{
  "n_layer": 13,
  "d_model": 256,
  "d_shared_expert": 0,
  "activation": "swiglu",
  "norm_eps": 1e-06,
  "rope_base": 10000.0,
  "attn_scale": 0.125,
  "init": "uniform",
  "init_std_down": 0.0039,
  "lr": 0.0125,
  "lr_head": 0.00527,
  "decay_shape": "linear",
  "batch_tokens": 32768,
  "seq_len": 1024,
  "steps": 6760
}
Below are experts of layer 2 (counted from 0) of a mixture-of-experts language model. Rows are named router (the router's row for the expert), gate (a neuron's input weights, with its number), up (a neuron's input weights, with its number), down (a neuron's output weights, with its number) and show model dimensions 0-255. Each number is 200 + 30 x the weight over its row's rms, rounded and kept within 0 to 999.
Before each expert's rows: "raises" lists some tokens whose logits its average output raises strongly, later layers aside; "mostly gets" lists some tokens that are sent to it at least half of the time. This comes from a sample of Wikipedia text that the model never trained on.

# expert 2
raises: "hip", " of", " are", " were"
mostly gets: " \"", " years", " film", " name", " team", " States"
router,252,242,194,199,228,174,133,184,241,223,153,180,217,205,194,195,159,209,223,200,215,208,199,174,170,221,192,182,181,269,188,210,189,227,170,209,145,167,220,186,189,225,211,189,202,232,259,225,218,241,229,173,193,230,246,170,173,185,227,107,255,250,168,230,134,227,191,200,194,230,261,222,261,226,225,133,222,178,222,181,168,167,180,184,182,205,268,262,223,168,183,203,208,204,237,232,198,219,204,181,200,202,224,163,176,174,181,196,236,159,167,166,198,229,197,219,183,225,263,153,173,181,177,238,194,239,189,153,234,144,213,229,192,237,170,164,171,178,171,169,248,113,195,252,235,235,270,220,182,207,170,168,214,244,180,220,232,213,205,239,194,229,227,170,217,213,207,197,192,173,218,210,204,201,230,192,210,241,199,212,161,225,180,205,240,204,219,211,181,153,171,219,185,245,195,196,158,179,180,217,224,216,171,243,198,213,152,236,276,178,171,195,219,184,213,180,177,204,191,209,169,225,186,191,193,216,164,210,163,203,181,189,200,247,201,137,204,240,230,174,200,228,211,204,207,259,223,235,175,227,198,168,213,153,184,183
gate0,231,182,198,176,205,243,217,155,221,180,193,195,196,245,211,179,210,195,214,239,189,166,248,181,173,206,217,212,236,178,259,175,193,242,189,194,172,218,189,172,238,191,130,210,252,208,211,207,197,171,206,193,129,221,185,223,232,228,213,192,261,198,176,265,224,198,193,169,201,187,262,224,138,134,130,180,163,153,156,212,233,165,205,173,261,230,237,189,211,165,137,192,176,178,174,207,215,176,196,212,133,170,186,183,194,187,193,193,209,180,225,213,236,176,169,167,272,203,212,202,222,196,173,181,167,220,231,239,195,178,248,225,186,259,229,191,191,194,207,204,142,229,219,227,234,177,203,223,186,173,191,213,153,198,157,196,221,208,226,195,209,257,211,170,191,191,154,197,219,191,127,255,184,217,220,203,196,209,186,160,189,227,159,174,163,196,224,197,243,230,261,203,227,247,144,213,173,215,174,220,205,214,215,201,186,265,234,237,210,201,185,189,211,185,207,180,260,250,236,177,206,228,237,209,187,179,180,238,205,224,183,161,203,197,200,141,230,179,140,197,191,129,237,151,143,198,213,173,241,178,226,187,213,175,201,151
up0,194,207,185,297,173,179,201,194,186,220,228,261,232,219,183,190,292,191,216,240,199,201,170,145,172,209,236,188,203,178,228,152,197,244,219,226,252,216,234,187,199,152,235,169,207,161,197,206,213,166,177,195,215,189,211,216,216,250,211,205,193,196,243,196,282,177,224,178,171,198,212,181,191,238,211,224,208,173,193,201,255,168,253,184,289,149,255,172,201,207,170,195,175,189,176,173,204,182,170,157,221,171,173,260,195,165,234,165,208,232,182,199,199,192,150,204,200,205,203,180,188,207,237,225,205,196,178,201,187,227,226,205,198,196,213,169,153,247,198,194,232,221,212,142,220,194,177,167,227,206,223,191,216,223,198,190,217,155,178,238,221,213,222,231,193,232,271,242,161,157,217,185,219,199,217,258,211,214,211,177,215,149,181,215,194,241,184,214,197,230,268,236,235,207,186,208,200,254,226,181,172,195,227,207,213,194,188,149,179,207,209,208,254,192,201,214,258,207,256,224,185,217,249,182,151,192,139,172,218,213,206,187,190,249,161,192,173,205,189,156,169,186,153,180,138,208,183,219,205,212,178,238,236,216,210,89
down0,188,179,185,221,155,238,178,155,174,191,189,222,222,213,183,174,190,227,222,284,161,144,190,161,199,159,229,197,219,160,236,253,271,195,229,204,211,279,231,189,202,165,208,172,210,187,223,217,184,180,159,188,165,223,209,229,240,209,213,166,196,190,236,229,254,150,240,166,184,176,176,193,144,147,188,187,153,166,164,195,215,203,266,186,258,174,229,134,215,206,144,219,149,214,174,225,271,211,197,205,180,145,208,238,177,127,164,202,234,190,207,239,210,212,210,172,237,186,187,232,223,214,207,253,169,192,204,235,188,225,247,182,189,206,224,196,192,232,206,188,215,197,221,201,257,178,221,199,237,190,181,248,213,164,239,189,216,179,203,196,239,236,163,164,152,197,220,185,199,192,163,190,210,167,203,224,205,193,168,111,180,195,147,225,209,203,246,190,205,260,277,250,218,214,172,204,204,222,199,164,160,201,179,192,194,182,179,208,170,222,204,169,211,173,202,184,219,197,236,184,184,189,217,192,180,211,162,203,232,213,178,212,221,186,192,196,214,208,178,127,185,191,209,207,175,135,190,178,211,146,171,212,237,167,201,128

# expert 0
raises: " least", " home", " various"
mostly gets: " at", " but", " al", " h", " At", " received"
router,244,207,143,212,192,200,152,233,228,234,197,165,185,211,182,224,192,224,179,201,210,213,166,173,218,268,205,181,153,215,183,191,246,238,185,141,179,180,183,160,203,234,229,215,203,177,239,199,183,206,206,156,202,208,194,202,177,179,249,186,270,200,213,257,145,237,221,184,203,155,193,185,266,220,209,158,243,185,178,184,226,166,204,219,169,190,224,232,210,261,218,201,188,198,220,212,249,239,193,168,210,218,198,170,200,171,186,169,224,202,218,168,179,239,160,193,200,192,255,166,215,157,199,245,198,233,180,185,256,157,226,181,188,174,195,180,187,209,171,167,272,149,128,239,216,272,233,170,203,244,196,168,223,199,145,167,147,222,176,208,190,204,203,192,158,196,132,256,211,248,233,231,156,232,228,174,195,191,217,197,164,184,185,199,207,233,216,200,217,206,166,181,180,200,129,149,181,193,189,199,202,230,154,201,167,204,182,200,207,208,222,216,248,188,214,212,163,175,214,179,203,195,181,198,225,181,166,229,198,248,206,146,267,274,228,182,202,256,205,169,198,200,159,196,171,260,195,222,167,185,199,119,211,156,207,192
gate0,193,257,190,126,190,169,189,201,192,192,172,258,230,155,208,191,236,184,237,130,204,154,210,183,282,156,228,185,221,224,223,185,173,176,193,176,179,267,210,218,211,175,205,189,176,213,245,184,219,219,222,195,185,227,219,170,157,202,185,219,215,226,185,231,138,228,207,174,254,211,172,211,216,191,210,139,119,189,171,215,143,252,234,209,179,183,197,203,217,176,209,196,176,206,176,201,200,255,207,203,238,196,243,210,199,185,185,195,206,211,207,216,191,255,153,230,179,186,228,184,190,209,174,224,180,260,186,185,167,141,180,225,235,200,180,163,245,214,180,230,168,202,163,162,194,188,223,181,201,202,214,192,257,194,209,135,177,234,248,205,152,165,173,216,209,224,236,216,190,202,198,192,170,225,186,207,156,166,211,234,157,204,245,258,176,199,181,205,177,187,193,180,170,215,195,178,182,215,166,157,154,253,203,229,143,227,195,223,215,196,209,240,170,229,200,180,133,255,127,149,215,236,226,243,213,187,218,194,224,181,216,195,259,196,215,170,242,209,198,207,248,160,177,188,196,153,218,170,152,218,255,129,239,211,213,202
up0,230,140,179,217,232,181,231,201,215,196,152,180,158,227,202,222,211,195,180,256,267,236,200,217,181,200,179,221,208,244,175,154,178,187,219,231,176,134,269,195,202,186,189,167,202,205,221,229,183,185,243,160,223,148,218,252,214,185,218,184,148,235,198,181,175,219,185,195,190,228,185,213,265,204,145,195,256,250,206,262,207,158,182,189,142,208,274,186,185,170,155,227,212,261,230,208,228,168,225,214,144,208,221,219,222,204,153,251,252,237,228,213,186,163,245,226,164,229,185,176,257,223,193,175,183,224,241,204,235,223,185,218,194,195,239,209,216,215,266,217,226,135,187,236,176,172,180,210,192,169,207,223,223,216,231,207,185,227,169,246,240,227,240,271,198,215,197,159,240,178,185,232,185,214,193,226,231,193,172,193,192,233,232,238,178,184,268,185,191,193,179,223,159,204,169,216,230,203,222,193,194,214,171,165,199,264,208,220,180,179,205,219,178,210,134,196,170,195,238,179,206,162,218,178,191,214,191,189,148,190,201,192,167,174,189,219,180,200,216,180,234,181,176,191,198,124,202,218,171,135,202,217,188,160,185,137
down0,184,223,221,171,258,210,194,207,181,176,220,206,182,214,188,209,187,208,186,191,202,199,194,217,198,177,198,195,196,126,212,252,264,209,181,170,186,185,231,216,195,191,196,214,201,249,188,195,203,241,201,182,188,192,219,149,181,166,206,202,184,135,120,191,159,235,228,239,205,215,195,204,201,180,205,181,271,209,244,232,232,230,227,201,238,123,221,175,180,207,235,175,211,159,198,169,231,159,206,204,161,213,165,162,215,219,214,177,241,188,173,194,224,165,190,257,192,177,227,163,177,271,164,221,164,148,164,227,172,151,258,199,202,262,211,204,200,231,121,218,238,203,136,179,223,190,175,207,120,168,182,152,196,228,184,196,209,163,241,193,253,227,266,199,158,179,214,196,197,221,215,232,225,276,144,209,226,223,185,152,155,165,189,205,227,170,180,226,217,189,208,182,211,185,190,186,228,167,182,196,185,228,198,214,202,171,197,203,160,210,172,177,235,165,221,179,194,227,241,201,118,220,217,190,195,183,151,164,195,203,176,220,191,182,294,197,170,215,207,149,223,214,210,232,191,206,199,174,154,208,137,195,213,200,163,230

# expert 18
raises: "I", "U", "E", "O", "V", "N"
mostly gets: "M", "C", "N", "I", "H", " I"
router,290,206,130,148,214,193,150,248,198,253,171,194,209,220,204,214,205,213,186,198,212,233,211,176,245,250,207,198,195,241,158,213,187,233,214,174,147,219,206,162,167,222,182,256,206,220,186,194,165,202,211,153,183,188,206,174,181,183,236,166,219,269,205,241,157,264,235,149,184,178,202,222,245,248,249,157,245,220,206,172,202,199,189,244,159,200,260,216,237,207,181,206,199,209,244,189,202,171,226,212,183,217,219,146,162,184,193,156,195,154,164,144,183,220,198,213,167,209,248,141,219,177,195,208,157,232,180,176,223,128,216,190,220,236,198,216,185,159,199,194,250,179,170,239,207,264,192,207,185,204,188,198,185,211,172,175,182,215,224,202,187,249,238,230,215,231,180,213,189,232,226,205,169,218,202,174,200,248,202,189,148,173,164,205,197,207,207,226,224,212,130,211,165,192,193,210,190,210,157,210,181,211,179,203,178,236,162,248,310,168,213,236,245,203,229,217,182,184,196,229,191,228,147,213,180,189,165,226,208,182,236,190,196,229,187,152,199,226,194,169,203,210,214,238,184,261,183,214,149,195,173,152,178,146,201,182
gate0,229,214,176,208,207,216,233,151,170,203,171,210,196,201,197,210,248,198,192,178,242,136,202,231,237,249,158,156,238,178,211,222,207,169,220,170,158,208,192,212,172,202,148,176,189,277,172,224,211,174,192,154,178,192,192,218,178,254,187,186,223,163,233,204,188,197,183,292,195,225,198,185,221,199,225,230,164,203,249,204,222,211,176,199,162,162,219,207,192,183,185,174,193,201,239,205,191,182,214,180,195,191,192,178,172,141,214,208,190,197,189,242,166,219,222,169,184,229,205,127,238,173,204,203,166,185,190,206,228,229,189,204,239,248,131,177,175,220,169,178,256,182,96,223,189,185,203,188,201,194,177,167,179,208,139,200,226,166,124,212,211,246,175,201,186,218,231,179,183,239,193,233,166,220,171,231,183,170,198,258,179,248,183,220,206,158,210,176,213,218,192,188,225,252,224,211,173,184,217,202,175,232,258,163,195,231,168,191,253,204,195,193,233,169,201,192,147,216,255,217,188,193,156,184,170,210,241,182,197,200,263,168,120,203,204,165,240,248,188,201,156,216,167,189,182,145,191,267,235,239,155,193,152,191,165,162
up0,223,175,211,194,158,179,224,179,186,252,219,171,201,220,213,213,248,183,200,152,187,176,225,145,194,228,216,209,161,186,149,161,177,215,214,169,153,145,208,196,155,196,148,171,171,264,201,195,207,199,247,184,229,232,214,206,198,193,167,209,131,216,195,226,223,208,205,171,143,195,257,244,203,183,232,250,149,188,208,215,208,214,217,166,206,134,205,208,213,214,137,203,187,221,209,221,160,245,220,190,189,206,187,208,212,239,235,245,204,204,205,223,210,163,149,211,207,182,223,205,218,244,209,193,195,196,203,178,157,227,156,262,207,199,186,212,202,124,215,190,159,207,141,212,195,181,214,171,227,204,213,174,247,220,223,194,252,216,192,223,150,223,135,198,197,232,197,160,199,236,236,208,139,154,159,222,217,233,250,274,165,209,203,180,179,155,165,197,182,170,150,248,204,226,235,165,214,228,205,214,172,174,230,185,195,172,212,229,210,187,210,261,214,198,229,189,161,267,225,246,198,142,177,204,218,191,170,203,166,165,232,211,142,147,143,204,202,259,165,198,197,177,202,193,207,219,131,199,225,195,247,157,185,162,203,201
down0,177,216,178,206,224,185,233,225,198,201,189,180,211,219,185,232,167,212,197,249,173,227,254,188,155,184,194,208,205,126,249,193,242,227,256,240,181,129,245,200,220,141,198,253,216,206,181,219,192,173,154,198,228,152,169,247,155,200,178,225,208,194,213,204,213,161,185,177,180,213,202,171,200,237,193,161,196,247,164,214,201,192,178,184,152,211,177,191,185,204,221,229,186,226,186,235,162,164,189,200,196,174,195,232,191,223,159,213,186,212,227,179,236,221,237,258,168,199,187,219,171,158,204,159,248,178,198,176,230,194,248,154,196,193,187,257,174,241,222,197,184,193,247,233,239,167,220,185,194,257,225,174,215,176,223,250,247,201,173,201,126,223,156,158,174,193,212,265,149,186,175,206,142,189,171,229,185,204,167,173,232,213,243,252,160,235,164,189,210,247,157,212,156,235,234,190,178,181,259,171,195,231,272,244,174,204,176,181,214,193,196,190,246,194,219,150,225,213,189,198,183,186,168,207,213,247,214,223,233,280,200,232,230,193,191,218,177,233,237,229,195,154,179,213,187,184,185,197,272,216,137,194,172,207,184,166